Experts of a small language model.
Experts: 4 experts in each of 9 layers, 512 squared ReLU neurons an expert, 1 pick a token, a softmax router.
Below are experts of layer 8 (counted from 0) of a mixture-of-experts language model. Rows are named router (the router's row for the expert), up (a neuron's input weights, with its number) and show model dimensions 128-191. Each number is 500 + 50 x the weight over its row's rms, rounded and kept within 0 to 999. Numbers have three digits each.
Before each expert's rows: "mostly gets" lists some tokens that are sent to it at least half of the time. This comes from a sample of Wikipedia text that the model never trained on.

# expert 2
mostly gets: " has", " been", " have", " would", " when", " became"
router:500540551553523467487477454452587559529550577435487534506512500553603588569516481477542584426474439495476473467529494503397502535524517511494458564533574503533535465526500472441517636537478536
up0:436483525458655459367515463493463385484544583500590484541496520483524529440509517519466502526439511559553516542446412443454517551570531522502462526480581523427534486453484508444538514540575406
up1:512494415477526542609417497481529459514554466470544508466496537553528507487499580558560479484451504489570376507554500487472563542558477493443434431397460489554549571523547393541472457488452410
up2:490472628491535553553460495495409501484503440518533497550599476438506526522550390463473445462413593472559529418578539502466478538489535498446470440445469456423484539463429463427604516498425498
up3:590519516509487484516444475500461467422480581577446412522636410562468516516543569613581527548495516540439494487591445467520528554560486466496468439453495426553600534558435557458654472519545453
up4:495480442443532510447530553299455442544443410535572547495431449550497532545520496449544480482401469470531546520445471538475504463607445521527474527587522497492487458552559489517456463607436446
up5:470396463566479491443502512523538509532592510473586531458497492460465524597434497488542620550482451434519551449609424546512422491493508550513580456488591502489545503475578435515474504447385443
up6:511499493463507519521494520540556502448502464571467474455538602485523600564628602513480477503502565535564502536555521479502540471518545539459476495542466478514506564472577547560494518537568533
up7:537545523455511371418460485499534556515396533513426516481530453496575490540480475563447509514526430459446540386479418557467458499432458482476611483573544568479577449464476512497466556451497477
up8:519499522552598564472422538406459518534471544390467403517445473464454558508459404443584441458527554542502505458489416502421465475526505467412488542540492548467540428454445508445565581459483488
up9:504496562618503491443456514373488495586485462509500549529531444531477494547505542464472567426588532532457508508540545513432519450480505537494478444488494486384506492540493426425452514450511473
up10:459526477481559446520442539503508517555598488507664476563491628499638544562393496555513501555430521450534583471510544538431480476479488522550525468452547600499520472466523469487484459515481438
up11:520472514527593484543489481503464322619418512508445468560500573504554517546448513539541434537540482478525545519497522508559500519520508435498499573461545485455577492444360515447511459445475535
up12:521506473476511512437522526556548570504471474461362513516542422443510548681450465474657614493520409493508538560462502457546526465454475513416489502600591446525518533499489586585488502535508567
up13:480610563488553450585615509503476428444438511460478454470542466518492520541478538574559455461479496508464504517471477630507531479590519538542431507649541478528588424505440460519427549461560484
up14:582547453476509504474460469508505514569546585570507571490559497520476444482524485477464525584427460535643550557513463514446467493479560456441476475399551468459517478533554554498587589540534527
up15:553489496510579505428436516510398506574527524485481399506534433452544505474425572468507496446556463533587508494492550456484470454487564511469565549490483521445562562565489432464433479496521527
up16:485484498515490488508607437451572511551412557535496533498512537446443495536509595498510593493411527510509555405471525630524397500506642566494558535604577546484523570535491407526552443525492417
up17:542445393492463526473510478435556533527393498558403471446507544592520432436460563471547634505558465600499510475541571568543471472511461466398467491537560580533526476492572439475477529480526542
up18:550500436431544570467474496497543501513464501470499519553502523466437455458515513510446526405520530405573480438535532563459471446560480501534514491552483505462462520410493498468514515472519544
up19:528523485574518508482444463450530484628582533485501431555517492492524472460481540559558484523396556488455524455491437594429477467522513480397548571583445541505553548540477453320487543565500576
up20:527445490513480460496524458533530587501552435484570528531469551494656512428433443440511550429481530410504525456503450472469493464540569439539435428459534464531495543481517486447530539572541563
up21:478530564592580519506419495458503483529450484482554507435511527592501627521559537472447497426474518515518446527488459629569545525535483426474531441576465482478451478613442511511595477477433393
up22:458419461499492405445429567557497423485482595533485439521537529429573491505599548428420495382516532529490528562550470445508481525474554485569445474438537453466461454471500545492499479494554494

# expert 3
mostly gets: "|", " National", " World", " South", " County", " State"
router:473508509554600538513507481465520439593557536436489441407501471485552569545326495488519581429423521439542517411507543492464469598584623492515561558503529506488529509618538483457496487500483497
up0:515525522516537545529482459415544455579607544450496481471395505592530486449476543538475437449577432462478477413565465561482495512509451617497476475444506481524522443524423492557549509531410452
up1:540541496469573479534533424475489511503482508460504513546582527449476560466544534568411493541520472544512488469458491515521499488389570552509569538465624531475546490450465485396526490586516452
up2:516563476487384536548451590477607500537529498509460497482522566575515473470433543605452516473481503443524457568481491521483416439491485467447501427504468489569468413536514523437465481457529555
up3:570467496446577510516478490431573485419530602510481544619497598506516491476515506466510496446503453496523463453527429525589403474526466534454425547472474563434529540427431405462529554449365454
up4:463493484556566538502518433425533431536415571518482493545506567440527467524462456534535565438571519511489420512472451520502499494530581590421566525484489485454499551470465580466566476475593440
up5:546482610474460523407546536523530538612486515444587451595557426474474445519488489496576533462474427435453491536534411480449566517531501506568480487555430479545468429506568497387571537491484507
up6:515489563492481438432483607515536410536441422590461457511564496472472545572560509585582533498459582517507578532486449464502501538482484457453496513486550516503506546510461546529444506516538501
up7:557552443510491368518524501412541546619555505480499512501473464447487493508498529442590534539570561513544585519524559476434438496492577514460524485497556498454449421537482489414491529503505532
up8:475428565431522530483471411467535454470447525455550491454582526483489498511548581451529561501446487404538451430425530542552412513581553491549554459472509515589455510451503432506503481475481518
up9:489518513436490551418505505528481430523534519418548480560547426509416536646425376456456576491484492477503464465494473459480457636483510517462484520524489498541465543581419481582526443437424440
up10:547568526506525521425423494477492470559512436445456455536615459530597536454481445476517499478517487458571504478527521572551514460558599546490510467535484512499599539439490470519521567533548529
up11:484457524505577428476533455504616551545477648491613559564539516488579466583467544441518592496481529442532506542480445603524572515531527555520503461471490503519491546483517447488622467495496449
up12:554511441496426474471507467531543456463602524519426497442493564524565452555533551439456506539519585502444538575488430559470507436412570547530482512509416561389480481444548475406499569511571474
up13:540509532487543474447417418514523501491548611448446478508480420480554456524493472450503542551547556537510448518539475443558372455444555502481577550485611606468589453474477369527559441486541478
up14:570503506506460502512431514468585430415505554482547522455489452476396565517537550426481570451429496513556416383454494535546459467514511506445437490563484477547447460498467496503508499554499462
up15:460503476454523516490459514476448419492463561544511464479511471563498489476534528534449449491549438530434574407379492460424558613621458538645514513559442457434530526499456487501574446479419454
up16:548589507460587529589518471501462391522531558502546503477491531459403426502556469481516468533534455448462499514433448553474553536464593512629502537471415438520549503549535487484429525442536429
up17:481451510449576474483488438437477543534630494443567495454556494536483461491502560405508587500536445518533411561444378591561504531512510478563452619461542463457550499485530398439636534589542500
up18:537518521508510534482539490523510519507611428488409476512502538471443540606572595473472465472539518490524571471520453533617475454438507602562457481540492420513604533481443509488523464543423517
up19:541591462499456526556533537381481495545459518532469360552483627449559439511417486443572493450457524445488511511485448470427450541458484488435472629398382412462525430495535504486521468475542512
up20:418529474450546494487594564566505460527563488575511423533536541474524526570457494496601558486529431591593444484572448473522557496596486483493510441547474559413584570482492500400601512499513401
up21:537517503586567505450497452507524507500496526518544547488494506596596498535481489447583522504497531500512511519471504539510501426564497418504474371435497519464534497573470443504439479610426574
up22:523459488474543484474399476549485482490541449556527531444436614602541589473557478468574664485429502514601533503518436529504456537459501582480473531501458564497498517439493413492514527489588554

# expert 1
mostly gets: ").", " ==", "%", "\".", " ===", "′"
router:631503458497534473483449461499525441447528525432464367510523506564526534531494516521486452515450550502492478495489510506538447464510595532595538475522518506508485441476457530540481536585488497
up0:533539448480592436504529514573512570461515471469471479572530570549541493532434500593497518429452479470538526546451535593445497488525508596533401466548536499507542459426440408425510516445529601
up1:513545448488478458515458508495507512505544553514450516383427580559548579561506518513522561484435511553538514483492456595508521517445539507462526449457503434414550532549415408519450528497419610
up2:617496504546519349457446581509546506508562521563540519555543482515480460481425480474552484494487572489476579526464460430516583536475524443466552544537461463421543539565518586580519544581505500
up3:570439534510568457540546457517466466610536517401557516482455574507467405437499508437541471486436484438557415395491505553538485454521465503543481624474570500486489443511367493467401549561410494
up4:539506545470586514385472459507534523520503487471403428470526458375478637508521460472501511516521585502540521438502519431419554532441458546509553543510544530529531455455477450493529576493510442
up5:544538483559546435489579539493588453596452597442479491509439605540534468594457499419458557479514448392530548523525352510455461509521495577512488496485454438540521546459463526503519557481585462
up6:479562521534574528588554456475569541596453610466423487430555519511490513509433524524670464476519477548413511452465539600502569519537586442501480447454461519476491481542476560507611531597540532
up7:534542524434525589460504511380518587437468544472493457458526440559509494489482564496470584489460522478417570435495486531558503479535538539591590557520547599533480448461494500507508578526504509
up8:559434479494545448640463514453462439514458492445493454580493508463516500471478444562544456451537462504458474499430491533453528453441541487442599466455508580415533371471504412551493550496497575
up9:505572633474450437502517433415500489495553468505487496551543518453452415442499471559565486442504531481524486516522563495454493427491565508469560557535520428513495450474474482511529505576476440
up10:526520546513439489505564457531525424411486485493550494432422533400475497538458461545537483400453554502477482455403498557522493609576422480438475467540459489544455436451592540467517504532487491
up11:555469517496439583551457472498469495513585577474513452399603561487534433562499485492449527529525579524561535471603491475379464447479543609452523487462543556439521472545559474457528554573387542
up12:567466591605530443493540470485540500533488530511555534535480570546629564591506562501463533470412519545493560524492474567457434497571531568556461562376538581537479503515485459410446477556516445
up13:505526471554472476506541547397538579496505523532488452581497536490470526402504624501508447524455457459448606506497462457537568490523553468596525463487498491431472582465570525495533523460520520
up14:549517477594506419523486485538489431557485537528482510479539431431559577467437433496465457490463477507565593545466459497497567548530556456457513540493464453473432526498464399457552537546442483
up15:543489535535504523479498515437535484479579603432558523471483477408465426475581526505505537475554520433517354530558484546499508509484451521505511447457543604382518520519490469529432552551485573
up16:606542520564426415490486470486485539443529429506484471511504478546521459502507542515485479493530551551470456544529547481485501544405554519595418529557509532494474531451489384495570539514395523
up17:529517539538554461527529530516459465561586536494516579504539608562460539437506524501506588500445490511469419432553537536474518459525516505466584530537484529427515473514441422421530611550491514
up18:489493459477472546464320528405533484477472585517482469515472542460560506446506443495470438476507543456498503438460482488434548612557525433538501502440492481506466353573581498505485586498523497
up19:419490557500498514483490517538591554455471510572522521512492474517593574467568486502418516555432547546512463465541481430545468465513485534542452423586555507497515441473506411587472571554608519
up20:538447549510519514400416487495520569503572490537412490455540507466481524521463490407502551474504483476528435473578411632531465549484439468458535536553526609423461541540479424570519589467583527
up21:589458441531499476518517518423462485682459506493505491527564505485547584520491402535567444523535506554484552451476462439437519439469512527439540509496436483392473513544492375469436483516489585
up22:482480449449532527447525464508509560463391529552496567535470523523533451544458586485518440493471497392586502484474527527505426535431453484517519389427569524498572574542470463481478550527522478

# expert 0
mostly gets: "zz", " ch", " (", " co", " j", "born"
router:524521504598500429446470513478484481532546536448468571552545548420619519515516503501564551453385490452542534471525370534511509545567521521457559532515500432413572490603440511517549548592415518
up0:498511614555477467507517400397489470568513500490432471461529454489484576460515497534516465449458522462562417494466500528572589473525539513534451548483495548528557560516421509447406529454541593
up1:562602561517512447447504449514487479564493492454573455562509523504510523438530485584545479501512508485518478538569530488518518482494565497511520455460515430462564509489508481534542523519395398
up2:434493444577548442402455476518565483409472507512560500477519542610531552538557554467549507438557422465584546508479485507452473488540583501499478557546545456429583387467382505420543549518475582
up3:498537533534475446483496494540530473400436465587497587526469480467534531442481496441466628494428436466415456567532420549381494470500559513554491481505492525578505575540481508538587619628491454
up4:494438531491473495553428490522482562511490469492378508560606500583447430465474472372538490494407485525573458534528510438589439584528514483552493511626492470421472458484536467489511523523463449
up5:510459483581555487494463446445544598594565476534522550482494505476627477538442482459442484486392485426510505520588450465495516487551539503456554529483614487399490527490429398494542515567400484
up6:561552429551565576538569461489589406451524529476492466393460482528490537637511440442473481471545509569442504501476572443412527486570489521428601518536459566423482506514400499514598446532516502
up7:511470551517530461539483514406510547557485439449411574498481472497505542478483542337427541556494515308482462435580473492453427573478524475435541523404642548412481446547520488447553536562519473
up8:498457496462503398459444561509510469474451546513414453572472447540463488477496524479590435516497540536466518551540457521499531535561458479486464488476454444442536520422524501476431632502471574
up9:557442453509553430582516520530549409519600494464506435565528508452546424440431483464500423518527474515593563490473473491603501533555474522578572503526530555584507509442470574490426553482388566
up10:430399548557508407477476458564508431505452419481533494539468490428403558479499533493547439373595525569483522495484480536519468518397544491531559504501435444544494536523538518484535526535379547
up11:515541456590524558436577534546512521559545481506452409556436553492494459522343549468474494494519468453575498553453571556542491525637514506486501539431469514497594522499484516466619487483460554
up12:491541510422538497453500463549489506517520556469515499509484518456484615619486504511561504423453464428461500432509428510478423485438487608533499451541576427472567533514464522481540503580492502
up13:554520519560476463572500435511462506526545559559428450547472566414513517474373506495537544417472508414502575468520499510462466523496470439490528554485557451537555491534498480489551445436522507
up14:407556567480528479545588616523460530506488455437505502502481447520481539538408426466593538578489609457555500508533446615450457478430452635502517537482560466408517525458450547481514519587414533
up15:543481501474572472422592445480568506492504517518525490508483556559446580442461543451502540502464533531542596443537503543570586438433552470470456502457606550445505538514441489542520451534450484
up16:529482452587479622414513544517590457515504555535469524448538513469484589571473536473462539508525571463493520497477473519520494598516539545479509500554471452475514476563474520443529419516413505
up17:493451492509532454557463516478473469643587610460461520500548479491505425522549552401502445370438491437482460446513419511486412533527515509496493565553594463534618527508480558438528440518485461
up18:479474472616561486460500521532510501526473429489500484466550491500596613464515435611471548394550458552570546404464466505466521584450524503464474462505555550511540523512523417539482397554467537
up19:451543513385472492463478499487511471400498586494488465486594477536563468543523484492441534545505525500554471501370504575450417530513489417447371473444506521472522510474515512484467492592483498
up20:511603565551662494435455431567543545495463428470581546394474532495539478531535518535486537574452500478467532410455437523516544442533533502525490548438557528534423536578453497455514443565566457
up21:495526543506521457481453416425584535519465471504514565483477508514524489562503560442516491488459501525496514463444484490610562633469507471595485509484517531469526480539518451552478399533506554
up22:599552490489488454450630382469565541658505519511406506430586540566439476403465549428523484496507538485528407480512631457508533530622524551507608522512552484492509456491562520513518431540473513